{
  "n_layer": 11,
  "d_model": 384,
  "n_experts": 20,
  "experts_per_token": 2,
  "d_expert": 256,
  "d_shared_expert": 384,
  "activation": "relu",
  "moe_layers": [1, 2, 3, 4, 5, 6, 7, 8, 9, 10],
  "router_score": "sigmoid",
  "normalize_top_k": true,
  "routed_scale": 1.41,
  "balance_loss": 0.000446,
  "balance_bias": true,
  "n_groups": 4,
  "groups_per_token": 1,
  "shared_expert_gate": true,
  "init_std_router": 0.0101,
  "lr_router": 0.000503,
  "n_head": 9,
  "n_kv_head": 9,
  "head_dim": 64,
  "vocab_size": 32000,
  "norm": "layernorm",
  "norm_place": "pre",
  "norm_eps": 1e-05,
  "positions": "learned",
  "qk_norm": true,
  "attn_scale": 0.125,
  "tie_embeddings": true,
  "parallel_block": false,
  "extras": ["capped logits"],
  "init": "normal",
  "init_std_qkv": 0.0405,
  "init_std_o": 0.0331,
  "init_std_up": 0.0405,
  "init_std_down": 0.0202,
  "optimizer": "soap_variant",
  "lr": 0.00432,
  "beta1": 0.95,
  "beta2": 0.98,
  "weight_decay": 0.034,
  "lr_head": 0.00527,
  "warmup_steps": 112,
  "schedule": "wsd",
  "decay_fraction": 0.787,
  "decay_shape": "linear",
  "final_lr_fraction": 0.05,
  "batch_tokens": 32768,
  "seq_len": 1024,
  "doc_mask": false,
  "train_tokens": 353800000,
  "steps": 10798,
  "dataset": "wikipedia_en"
}
Below are experts of layer 5 (counted from 0) of a mixture-of-experts language model. Rows are named router (the router's row for the expert), up (a neuron's input weights, with its number) and show model dimensions 192-255. Each number is 128 + 24 x the weight over its row's rms, rounded and kept within 0 to 255. Numbers have three digits each.
After each expert's rows: "gets" lists some tokens that make up at least twice as much of what it gets as of all text. This comes from a sample of Wikipedia text that the model never trained on. Tokens count by the router's weight.

# expert 15
router:127154134123140144129118149134107160124178095187118138120155145078152160131110138129091163116106150121138161137099112116144157151121149141123134096133074122134147099149200145114120163141114116
up19:171149139171122131158143112149167133137119127135120145099150151097124152097158109120121139125119133130098147110137116139178121108115142151154149144130133154154123121143124125101124094114123154
up20:138087135135175135153119129116146142165107130173131124120133127119094079142144147107148131117101125091094150142140162132163132141118130161128130167155174102112110146074121133111104104137135141
up21:143108129106126177108122115148158127144191127138125114086100153095103121115094102070114112137164123123148110101172136124146089173151127112134139134172154104128126086139166105123155155154145079
up22:138137097161118098134100188112153127118134143164141131123126096099153118132148187149120132149145114160097115146158091132142127142127111112158141120112112108135155111100133132135103161148134129
up23:108096133153170145127092136157141152131108133115160091173152122143115118169149104114111161142163108094109123146141100143135126091142144123152112117079158122143137170108087159113115132124133129
up24:087159090116117155151136170128149115131128118136119103115129134095155181114138126103159135131144101124101104116114099087145095111112127172139129139120088139142128119145150115092113118166123062
up25:133147123133071127143136157134103116117108138109092119137094119088104155127159157116137124081145139093129147136168062146127141158108145147112095163114150172108136096090170161123130106154082123
up26:120169162176149115164125158145130174090103166134163143158129100109138147135155142117124150144132117134117151112112144097124074126119130131107117126174091138140137150125154121141106128114175130
up27:123125096141147145123137136133139127130109128104119092138150159163149132086096138126110118151118149116111143144110159114130118111129132156146136099086117152152123137140102139117141172143091176
up28:083152122149120127150124145127133129078146123138117117103092159145129153094079152167095132119153144157149120119122134067124099145146145127174158131086165161124111151149140093130123108142107157
up29:130100132124117103125115112126114164153099146127171164120154110129151149168143129131113135123093059157050160123081175087141136130137094178082143127150146106156147140119148098147157156071146149
up30:103168124186167144101116175125146146133177099153112153163118158085143127170124107126126142114114132118106094091093104126127125159126123119177141160112142101163141081148153165087100110113141125
up31:094086127124128140102092176154173139153142128104107141152117138179092108150134117099126145141145103137169095141076095122112121094115165144159090099087168141113127088153134141118148106130165100
up32:126104123123197122153119111168102112093130113141100119183170110137139157143101122137146120163157106116094146157149113121115143114110108107147091126092151138076139067127128139114135160115108098
gets: "\n", " at", "    ", " †", "://", " →"

# expert 13
router:132138138113121129135124119147142110119160144163133101147131135126151156129127131132068146138146154108137189146102099108169138132123145128124132168090128126157132097142166133117139142123128124
up19:141114146137073153109097172119188177147177111102097092118118171146150128113121132124117144129175152114184121120108137116083090139139134126105183150138116162113094128153133128120155123101150133
up20:098167094161141138164148093145133117132126103102139108101125126135113123089102139150145153094111184131075125129118125094151128143123148170123147108149163135164114126137104138115119117145081137
up21:153115125127145143156129142175161121149145136146111132130137084122125110070115138184118095105152077099148132129125089120145157095118108144111129133102137141114114074126088149148122134114140103
up22:154128148090118126160163113135123093133143171152180134150135118107133132153140120164126107109106173136100132125130122138147134147100134122185157117106141126130149095134168139126096116108091103
up23:137143110127130107137127171149149052090117114092124093133138112084111089105171149081152103152132130123138129093146134114109123115148125092131127142070111116100158129135145126078141117136079156
up24:115126146168107142091085165131134143125109121103119100120142155102123167121118133161137167104164140138122130074129103107107137181100140168113146111130113135094141141117167119129111169117130113
up25:133126154165129083103153093100114131149137155065130147154092139083112135145144111150157120102166113104218140132153121118150154113120117102132117156088115129129126142106148112148114114116147098
up26:106149148180109077149137136117136109095093166128118135112108152134138158122105132170195129151127142157134157145121126114068167116155121163138129127148132154101135092172149187095119132135122166
up27:086172121133123120154105098089131123107178114128087145122119118127148146139113086192144127141129156098179164128127132132090127118101126153102138158116104125137130112149125155135117124155141130
up28:124109134137113093123132153155156105129069137120168111197126087118107105089163112156126137151150139119157110130122156088156154167128140131177126112120115142141129102105142115109157153108110152
up29:086168110162088122094114137115140179082130132145109125128115121127203183134077159142137117096125122152102106132132096122140155130112170120158136136078127139116129090129120104119136131133139156
up30:120185144129109112102068157117133120103152123121121129134135108099140108180065132133161185175206097150123150111134126117100080157116141093121127150120132105147128087111118118104111110158118109
up31:156081132154140150143138140120120182145126119108094095118118099116136154103161101135170126112132110162100117136106110108161134156148127164136122112144115096137141133133139110131150104081114096
up32:112094149099148107141114134129139128080101129154150141067120108115163105085134125158152151136180121108141146123153184118095148132156118123160096156146124102111099126115089128144104147118118070
gets: " a", " of", " two", " on", " one", " other"

# expert 4
router:133155143169153111138094149117155160128121096123120084158148143134137128050158154118082124134090114134111129162129122105147124134136200147125128115096105109131139082141149110197082152152136111
up19:138112119150116123093149135151142152150141131123116099116106160106151152136124154077123160094129149154130135160133154102146156100136130110181139167067121165119152110124177153139081177122145123
up20:084113122147095162164101162094114144121114128129133168123166134112093177125128122096098136125121116085155157125132130127105136138145139125094159161190118103142118126147115106118165166154142141
up21:078131121136143144116160101112150158130157114110144116117157138103113140116100142128129136126107154114092154153174166170129119142098099149130133173134087084132126147160122128106129123088127141
up22:141091152128123109146135133090143129118125105134131105112133141100123152127125118166095083096097138105129136132112139130115147152123121140078104123139083116125124149103128135082109110106124143
up23:129126193143139128154121157089124178060088110097096140143112127104106135108120130126125128160084100125118121094159145117124155156127143157157127131120153161109119151145157094147139129142137137
up24:120168140148113125092141133139138148112092100115108119102143123138080109128117157127080121127123077148140148163134101112162147184135159172138143131152122089173125176098113100126166108128124141
up25:149149153128141130104137086141151120113157123132142128153108141159136141099117134151097110152170119109073098155130070111119068170129116160126167102125071090130144092144140153106127140128123172
up26:085157138142130144112114135132130131110106117101112127141152103109142150135109126142125070126113094142121115142124134107109129128131127126139143160111101131096164093130142099177101182149105108
up27:136128142120143120157127142159109103115114098087140123164158150163142096134135118135114101108107129112092119094109129116136149131141127131150130140132138172110128125080149154118125078126132119
up28:133108102137148148126149167121141171117172102114105123121199141109093136059125158114147096101101124115116127120114148099117162171083079133151131190122149129101146120139135143146094158133130147
up29:125128150105154121165148117128125139099111119126103143126098099098109111143124125141181151110128138152140130111140129109128151109138107123117095119142119174184133125124139097180116145120131121
up30:084128133167127195093105112137133180148154105133098145136104129110113128122121107162099117143177124124094111155151189157112172119124111109131116114111089161142087097126140100141163091170141134
up31:140141173152132107127131108094162148135115156100118113115118144131133110127151143115083090175144130101115131136128111132140137124145163126113151141106112147112134144104148128056137150118139143
up32:115130148177112062093125131132131151111131123126153157150138145116105142146107129120098123144161098108090141118147128101127079151104135147137150115122100138134138112101136094105150139145106115
gets: " ", " 0", " (", " 1", " /", " 2"

# expert 1
router:084169129088095126122130113151145110121124145081154107119115140101153131141105155187130118114125124098170146113137147111135178141100118129127106136154165131117094117139132111072127165140123109
up19:157168134152115131143113173174108143114150089101111094087132127154115093156115172106123159164149151114122132090127104149108085102145096170085098150147137123117159199125099122155111115137151177
up20:158128122126129121177125125111083154123178085142183192119167153169088112113113121133126102099155178182129173092104114109144150118082148137121123103106128161171114111132136144071143142149141167
up21:102141106111149169141149110129106152116149126107133099138126122147159119089145146103172168101109152155162132124071163114157153142139118137116094103082136113068096122115151138135121088099099177
up22:136164171154087125116139133121134120133138154116131127072157139114107169120149127138139181128133141070133120153103111157103142178119106121094154116127085183123175144122160136136085133114108128
up23:132138114142115176109145107144118156127125122104136117152140139160116107145179156127103117135149149140137117128165172156115122127104108124127130182136123089139125098161088142118154097152138109
up24:117115117147108135140137166160074141109100130111116122123134157143106096146129136101115138132105146165124120125114128104142150136134082148103145095152128116137091162128118115136146139130140122
up25:126175114095082140131118080116123127087101122132118148132134168143128091086150145170059101118109150144125125164130165108106111111102119117159142106116125089157146113118129133138163100120121155
up26:127118112113137120151139070099114135129117121091144183101138159137119142110132080100143111134131161106146128186167109154129138096112092104165085136145125097145081101120115117130148150143114155
up27:105075147093115133118135128168107184125162178085120115125146083121101124137100123142098133173143157129143144110140106127099134080109116126133070118092204106120155124156137114113116140139127094
up28:142129199093171113144131156149150082171157109140159099132111152109123153139133168156121159112086112129141116132147125150163102171087102159131128119124151109137075124065137118131109136121150143
up29:110168116124106124106121129102106134118122112138128114161070124124113119134160168117140158136099150094134140098134156140126192071129110168123091159116142095149166121141145121139105138156118110
up30:094153154097154120133137166139106153148087149104154098134122130139100118132131119183093107108122160142141091135104115107150126114106127153155115114136094156179132120171156074113174157129125138
up31:079134162108158107091130107107133122151140162112154122122121153155104126134143126137094129143146088118168150145119120096138139132123142109176176169150125147180105130154132138126108114056136149
up32:099118152129112107118145117111111113092114132097078125122090158111139160163119137110137132135134144145148145111112159144151141154109107151125135140164144139102111111125125118126123129124144118
gets: " the", "s", "The", " The", " its", " their"

# expert 16
router:080144129127121106135105157133117135085134069145105133144090113113138137131090104128120131165128115107113150133132070113157120132103149104149097170088141162182118082145122111059145147067119082
up19:118125123148070147152116131097143147144125146116123095099136129141181120169117124134155136139112152132142114096131143084102094147161155122081102174106126135125106129105138141127114114143116100
up20:138145104135114130106132079086122111111089087127156121087118132153183153171138137108120170162101117138110159134135113087117110184181147159128128128133148131127114169143126094129118174161121136
up21:180162163126155161131126131118165129130118094124109097150151122107132145098150149119162130182111137171106109143104117158104159126151133129156170158139125150166131095129149108139137118150139137
up22:122153163127108107154110098102147128088129124128134121094141103088113089080089108185101115133143113091121140107067124107138131112131162122132142120090139125164131129112107145090154151129087093
up23:087160163113151091138186121143115157088079093152125146136092120083111118138134197166094085077120078138105149093104072110107137158082126090118139110109160133100110118139113135124130159124089142
up24:165137122110101117142123153131112166130105135104158146098099165111086168122105145129155149125127125160119104141144093065163169136099130134186140109127145154131138144082103203096130125102138165
up25:123109120136112129130127135129158130090120142163131102094109135157126152083120124103124098141127118161155110105101113129101136109133105110134143110133113088081130099134205148121100136119106143
up26:109119149139111175110168100146138136110120154098152103141134129145127143098110098119129091156166126112107162139125107133088141115127135136122127166138136150154116141140140117137158114153117099
up27:132117112142068161121135100128085147177103132127127145101142145103123109157093122157120145132134138149091131177158136145156143129127144125156110146148123169105189156114129113138148145142113085
up28:128116101109174178122118101139138169099121137142133128140132110079107159141133127150094130151090130165107099094098120113124168160135079121147139135092135144172146123098116130142136108130100089
up29:080144128159135111161136169140114150105141167141147139134142125087148116108100099116175091183112144168156136113117074126135196125113125078112103120122139134158101123115103154110113108117147128
up30:128128178104069141209091119127128146119142116112162142103099111133087122161114124131128157142103217122124094137134128124123123148134147115156097140094142166118128145113150133089133095139132098
up31:097181138103174125118125114145105141082160107122138132147111098114098112148099126103142148152139111147097132162092152122138111132150075124142115144084108101149134121158130159142122130122139109
up32:122113131098109120145110115167118128106116128178110132114118150118134109077112139122123093101076132107106174094099123098129152106062140090126185138117158090160103141172125118139113142140133105
gets: " of", " an", " a", " and", " ", " or"

# expert 12
router:119155147133140137099133158096126154132166122108138150126136160119160128067160147127084111127108096124122160091098120108118163122092136130164148134129152162134102116134152078093129123148152121
up19:147122128103116179119125111120115118127144092127116097125132136081158139139197091114154133121104122143134133126132137124168119142132090138147116128134142134169107173129097142126164130126122142
up20:152133172169109153137134117148143147157158158173117151128100124154148147071163137143132142153114140074142086131101127168091151115126120115137117128134155080088137140118138170116145150115149124
up21:137143149095120139124075102158137145130137120155147108137141133155185125134118158142141142118136183133139135157109144159148098134102104144128125096086122096104157132167094125120130109206174114
up22:144143127135126121130099153131186131118106117101154108127126145106152146085157112128138103120081146098119133132081151131159099138126124121150088133134154135128090130102140137127166107156098142
up23:116147096106155116117159135148101141113092123129150166096115142092113153144125139101149122101172125114129139089112133128102111159143080120108103129121120137094121121151147104123146079103171129
up24:149114092143069107118171157153130117114139080149104144120150116124160143107184137157114113152099124134141179109110121138147129142125140098096126140169113130144185177154132144168119133131113153
up25:145112117132168132128081170133141171073079130117115129102098144128140161132116138146112093144100121160146131129148138109134160154121148090185215144156141113116123116109111116148151120163139076
up26:172123140133131093119135148127131147149135142145110116088123107106112121150136110112172123139161129097127120136148124085123180093064113159087084104141099087121119111143106110127122135131134142
up27:105135134129085106151139125091168168092148110183125112144132118167123132178113127149140167104094111119128130112133121093133126127133112101138162116137148130110100141109155131117132147146142168
up28:140149110102087087171141101119101131121147144145105128100128114141128149065135133154082163107085126149135099161122162123122140124127161122215148113147120139121108133092112104150159137104128153
up29:134155169094111124133130137149155139146138135094145097129108106122109155118140121157105072123132150094169125129147131159165108159118130120126131118192097087100111120111154103162078129127130114
up30:138085138101102142114093141113175131130142136156097110151156121072118126098131123103090095099130137172119157093111141089137108153135146117134092133113136123109118125135082117132132144141101169
up31:060084149145122135081099117108160112125131175136140069123147065108148099138115123159144101134105139122136126106117092147120124154126088158117132143126132123149144137140126168156101115140131127
up32:140148140128130124060128125127107132067106178148128123110129134130117118168107096104115161132185104185108132127113131099143176137117135146116093127105133109132143175146093127144187129120125181
gets: ",", "-", ":", "),", " 2019", " 2017"

# expert 3
router:115138158128128096142078136151149173137143109164085140128117092094156172151115095139131125099146094141111159160082103092134129152092145069123130141116152138126144119113149159103141089146131119
up19:101080129116121162159148118097120143118156096120110095181148081115104134155108111154114148142132152164117089116104121090113125109168149126112089163093150151110113107111181103196171118125154097
up20:109147142153114161117165157103121157116151092140188128094147152099082094106147161135088124110146107163118127129151147103154155102134108091110168159114089119181151128145117136131139149165116112
up21:115164118152135126114113119107112095158164137098137106055143138146136138108084123155150142157157096092161161116105099098156107108150157104127091115168116122100141151113098124167136094133147124
up22:134154148162154117179124130144149119161110114140098162123149095104127163100146140175119120179140101107120127108111144139153125147124119133154132086139158108108145109126157123155147120168108133
up23:133067166128155160102119152137106120128117124120106130163116110113139143178125099132101104175131093117122131156150125107130133154133131143084161073141157103109136098154095131146082097145140137
up24:135134111147119139090075101147171127127111120119129137148125074128172104105118148140099102161142119129157113109087130108140096163111106125162144108105121093108138158148106121148133135117134108
up25:143089160118145122085118125112091165121153156189122145129122136140120146136122111149125078106117122162122149170092154138114145142116140129103109110184142151098079107113148163128137094158133147
up26:145083123085149128122119156106107150167100113115131083125164136119118097153142127161113112092118082157140097140140116141123134151132116166141166124114124117151128148135111113075138113120160130
up27:133142194120123110159117134178090141142101131132151118132101150145124135154119165091138106141142143121119123106113099133151131162126099116179096111172120169108160152137138152108116123137132134
up28:144143121100129133130171112148090118154161140163150151126100124101125112116101158121130121138118133156125113113157113157153144180112091108102115134101146135141137154146158095111069126145115152
up29:113075132085124141130127149117109152171097135169125105130089092105134140087108118138131109153137110168139185126095179160166108131091148138141141122137159088120149165089107144134134140136100109
up30:157107156131109134098129124189127136136145092129143097159080111165116140123151102136117132124153110126098114122138158145115154124123142124112122141150172114119128147173136138153163125067159101
up31:124153114138097133124141130161107159147166095114141152118159116111128141130075143119127163118134142098140102092100131099127145159130142101097138126143162142165113099119117116149154115072143102
up32:122156182126151139108124135127148130108119113169083161101127113113106119153117144129123135095100101113118124153163126156178127137130087134103139122125116104101097132130120143139104110099161127
gets: "\n", ".", ",", " ", " The", ")"

# expert 11
router:092133134151109120127072152193110160143115074125116076143110087121140157148083134152165129114122106132138092122155111156144103145081097104131082118125133092154166139147132137148135190119096121
up0:145141153143118134135135124183129183142157138116156140140125101106153117161145132134135182150116207146102125121125142137133118151104132138158108131178114130135137139139130127150121134122116130
up1:091127151149119167116129108127160100152106131148149108112088130127106160141086136127120158157159080169134084148180153091122096112101162117140101143138150139160134149125113142106162124128117110
up2:118144166179169118104171098108143151161144141127095125120131072152125137137114076160119164126116125131141071140105161116128095142150109146115155121157100191144108122101084127144144123106105126
up3:125107133095116135160117154153113141140131111140096122110141163089166136139128093130146144192154137124148146118132144146123114152127097108158121143145130121140156162105130159131152121103154116
up4:112153140159112162098121144137127157109101125168134083118142154129128143109136107145117129105117150139133124124146132136137083122129115155118098120176063164108187117158077117133135152120076154
up5:048135102166108115148110157150136137136160093120134134084067132151060139108112128066155142100113119182141142099112132127130124132105130109114122171119146158120097174144142039148137101139115166
up6:111120120126110101076144121107141114164148113164097134137134161146140111105121093106150098108103133137153143140128158095104109119132087139132137138091158119137139182115161155139098161121105151
up7:125107092112137115117107127163067109133104139092142121126134131121169095170119131167150141120146070101165140140090156173148150151143111107113116100122135125098081119151121133162138146122163092
up8:124126127143104124139112125171083106120104179118145147141177158106104162144094122151134138109126147216135113117135159147125128151107076146147109137120092109157105121111127144132140164122117094
up9:144143153110116114167119135145140144102122112159119130143117106165127098082087122117135135170096123128114070138134110131132133121110140082133126113121145140151115131147126078216130080141100156
up10:115127125113119126134111116132095148123164118132176135141149158182142115079129107120091103140124133185142129141153125128118110146083102144131161106165123146123122106163144111125123156144122150
up11:134113129131154120122087106092120123120156141168121110111135141070129177140091087156153118154156169163084096099145104114098098132097151108116130074109134102139103124141150099144117170084122149
up12:136087129099114116110090118151116119138153097103112104118117128135107108117154101129122141114127113151142106103125154152177132060132124132141121117123115151149099106123096101110113145143143103
up13:128110133138134145129088157122090167122121158145127102174134168131114122132102114119125101158098142142100144126123130129097133139136153125108169147101163103149126129152138137159158119138114060
gets: "-", ",", ":", " –", " \"", " -"

# expert 5
router:144109157166116119142134135142161144142152115109128119145136123153146154088132144123095110151078123128157113105100114112121115169129158123141134156130155153165132130165138113150117140126108140
up0:142098128102108133131148110134134129127125086090118109152134132120103145153185157120113135141079127126115114181143158151169109133135135143142141157120133157184101095120100122153152162133169148
up1:162155162125107130141180154173108143128111123100147117123143145134150147114106138156117124150138143160057121130143127115066143092094124149132111135139094144140180115138125135137115118141125117
up2:119121119125120140120124120111140166144138102064142088108135097122124107146118103109116139137135131094166130131140130123173105106148142158122178127125134118147130123129170107126164122138085097
up3:148117200139107138127119155156102147129123122151162113117131128164099096081126182173079111093176119139118077145130115131127158144122094155095128155120126160124106123139156146105099116143136109
up4:123110148120175150087108157136126102101124121112146156123109154102103114094155139131137113189106113116106137120094125123149172150108115105126144145134105124100091141106117132133142118114109121
up5:083164125108106164133136124156181137131123142144138127134141139112164144098140139115140133104099145127139158122130109096111181128126163130127108101131159144144131142159173108152098102107087144
up6:143158113150105151114105120162186116097160125136117138098126102166110099147136133117130135097072057152134130082169127138101129197131129105108153142095081168175118105103117105125103139100090103
up7:148122116171120111142102113098165094105113079146141114146158133158085111131154129147131113156122106127088126145126090129107097085117144133130113128106132122129134114136095135115138118152138150
up8:138134100141122087112164101116096134143151102098117144086149160125097138108161102122125093093115076148142104146105150112118178120101101141116170173136119150108110102134095129118132130129131147
up9:125126157136129169126150107146097102109146114097156103166110060094116129126111135110124146137084116125194099114073159176164112126148120138143130148089129129122078085118174082142140145151162134
up10:093119076161124163187120139160162141137153125092149184160116109166087158153113181162154124166153115144123134117112134125158104135161118133160087137150125097135192068096128111149152141096096114
up11:164079138154168157111127111109148160123154112142146102149178142124152181135150102161139138109081139137137125134121152120117103161108115114132108150129121101166156144119127124100127164091118138
up12:149121148130145123100122128161120120086144109139136139134146129159133122156104124125171127120132139125141114110100153108119154163130124153122150146139128162149148139148114140174153132117123113
up13:124151139146121158145120165157123128119121151133150154139074104116147118091139163133159114165121119132084128127095130147133136134112130123142139155093163148140118124121118127184114113135124086
gets: " ", " (", " de", " E", " A", " Al"

# expert 17
router:141117155149085096127102114131154095129134122111107098170134141135138119099121168149089104144137110077157087128124126100136129129106104125170104153160159151122121124156096111180102136148151135
up0:107168150167148143113130119122136159120146133152109134127115140125132108145157124126108142150093124118133128110105146117105130106124120168127131142112139111092161116128147101147111089106113145
up1:128125096091107098143129143091117108063140091148102099097109126153134072147147144172160192122118108131140114152169117127101131116122115131144152142107109178155105145115071107117161161156159128
up2:177124114145102104172129095141154117077153169143147129131098083129120128119083094133152133069139127086112150130106146119096113142143126140126121098107113135169102187123119083174117160126107131
up3:117137116165110114108171115091114096141102093124117090162130136127117110101132135146108105129116110131152126115097115118126088104199083096145103079111154096150125170137158126087145114135118108
up4:114140190088109112130136121160079147128167135129106075140157108100112133090128126134109108091117107106134145130155180099127107118140132072146195139166095108122138131145137140109134108163157147
up5:145135124112139150153164125130165113160177107088118123148099132139118138136144132114123110115095149147097111162131117150116130101133084145134142137103153147117114135107110128121112148097141105
up6:148142149171116143083135142127138126165118134123118138132097171152101119144145128160101129157156151083129148137134077140138126125126131145206143141132119100136155152091135133096131117170130148
up7:125140118140150109093109083154147138129080122143100136064102129114106169144123109083074127116145118125082170149115116107145148118132128138103152072137155129135147080135118148121145141150200122
up8:134125102118143123138112141153111170103111150115120123081104091121157120130142137153126121141157102153103109172092132109101090135098107127131121150092121092125115131102125145140162135144137116
up9:125158126145085110116179086138171159141134150131140113128112091137092109133122100130132119099115140128159185097147115144161150110094126118124100133153092144129140126141183118118120129141114160
up10:114149180107119120115099159121144143111145091105135126148130126129167133091138126150112107136169132139108111149127129120083106107110075126149151124119148142101153113131153152143126153147207104
up11:117128140127132135145128138142123121092107129068104122126090130098138114115095137165112080164118107120170131154136149153107077135123096126109170094164135142109127100136136111141125175142130097
up12:128089135147136130115108119098095161095122104129132104130120156114161136120137095103162104121146151122086113130125122142149106132133117163198113089112120137133109140158108112151112124127098107
up13:139116119182126148117168122160100138146111219101124102144110094129118108084132132133157131171120114130147152111095108127164148115137110128110146141095161109125149138145147143120141105107149112
gets: " in", " of", " In", "In", " March", " November"

# expert 18
router:139144146145123109115112132152149137142115132101138104128124100125137156148119155093131094107094106124121127120130141143141150134089159086105133138127132105124154136123152120144144124142113152
up19:139121151099172131140183113112126112099167137124196084133137125147135123129180128126127158115113105143102092125091096099131166168098116140135136122118178095127161147159130106126152099104130126
up20:135117140114098103103155107123117122143121142154111144108110173175069134081106172070126158157154109115156118115144169168112128107134100134103108141157187156108121125126110144115101086170139089
up21:146118129115136111097106128119149095096135119106157145092109147129112127132117093127115130098099151086151126132138144123124131128108103089130169106143135131133139142129095112106109117145111145
up22:140057126135108148097123124111142127105162165082189118129142088082101094106150159124138116124126134116090116153095108090176112135115102103121136080132136105126099168097152142117123152137083111
up23:128144145108117126130132119135110147111131157151126134119146138079159141117131157114123153151146140134163147099146137106139099140150054109132086120123118136115117107128144141082177166119174119
up24:113142141093114119126153175138114156093126154163121082134146106150126089127140140109136131186128137133130128120139126133130094140176136103125095132108104114090123107147124150127121122089138127
up25:125152152154170123152134107098148136109107119089136141104107159137151132149119099112133089151130080160113151135119100115125115094111144110097088151119125090160150116123149137148179090160107123
up26:162137112134137113118150128114150143178117109128107141115143110086162079115189101113139154118102122103153119099143121160115116156122118133114148089080146141168121149148118102140149148126142131
up27:119134150106135147121134079176173133133064126140142122153106134169164118087103098108140126124161113149158112148082133122063141107113146154146130127062171120096159149159117122131126122103145130
up28:122111131120111104078140153150139100108122138128108113088152118101117171125132161135155104081140166140122102081117130146187123133105128116123120131132171156102130136132126151128103106116142150
up29:157167169141132067120105185118099117100129123108102123133162090125126137172119136106145133125097107124110098145139120164129096166122159082069142081136121142165125161149116149128124110106115154
up30:124139141135117110184165153171109098103126161127118167121111093167195121127124153122123088145134112109152107123132155155134094138135144121143143115130063129134129149121097098124146105138115131
up31:158095135129168118117131114128131115148123140125096118078140182094117124155083136148163090139159105108143175128101104108110114134089112122126115114143130164119168100109078140133136108134125161
up32:148159112078133124135167149125162134115139137113110143130147114111120141099132146111086131080112127125071092103107151179131102160099136130086114107148126125099111158149143149128123123145166138
gets: " and", " was", "'", " he", " his", " it"

# expert 14
router:124133159202101091135097088141134158080133150135088152144118160105139126163096125119126105159104071099145107140108126120144129161117129103138153127169121156117127126127138120099104136108119108
up0:154132117132092089124145161128128108134147139170128164134147129140124133135133133094143121138118159141077074112152089142137112130125127106092131180144127117137133120110126128075134121117120088
up1:119116124145149167103116168152123136156130105086139144139106138120148176120139131103160118136114158087134134136100142094149084138125153162164113162124090108171128151164065128128151099166140183
up2:141176173102122091108114143122101121126092133120120130158104129150159102152151135127097147122121138126143147124131154157126141166142146108142119135108134094121122089160099118159115152125098088
up3:158129124114126111113099105183105118134165184082114149128153142122121145184131111132140128155135153102189145140114103116179093162121112155127169154146117117123154155110126116145160114139108102
up4:138093112165107163129109149117135146083140178152119117089131124151111130121121138113165133149132128166159098130116146137160141142138093100144133116103113129129130135093165156109146115123134139
up5:120101140126115128110121112147147141119107140116113105096111121104143140136137138144126130132084125134127177076113116176121127130122126107142132137151148128139120154120131128090154165138093149
up6:097102113125103124117148160164165142173101132142154133134106128133137145155090132186139151135143102116131118145120151107120101079107147118125134084137140139121134116155128135109123124110093110
up7:100105109130124098154129115120126130136113132103106151109123127146111118120097095098117113157106124103109156127096163126151149117098140141127087121091124144134134100114135141143127158128098119
up8:154105171133111059177115159107167135127137124106165124104110153133114102159089111161143153107140150138141126116122141085129102153124067140113191123118097102120138123169071141152092156144129156
up9:135109132095134122153115142148133145113132141145122140123096160100127150151121135157128156195106101109131090109131104122140116113159115133108122149171134135155183117145136142158102146140067122
up10:080142118126148147153128118166114125105109113171141142097132141124104181121104139124132093153149137126153085128067095097128163166103095106085134150120115148124128156132111132093150080153092113
up11:160112112123133124153100110156155160107119116103104124119138109112132141136100124200106121105144125156171071140100098116098115144125097112110137104110130129138096108103121138108110143129129182
up12:117129124086102142126162094121110125151102155138128131113167105140098116122142143119151151141120165137076125126132121136160113123136194130151109121137146111133130158148074124128127141133112125
up13:133181146102119110113103120153092121130125153145092152099132149139157124131099143100126130142124148114116135129132129099092082090148155098161111133097120136117107143163125118138123084117120145
gets: ".", ",", "s", " is", " also", " was"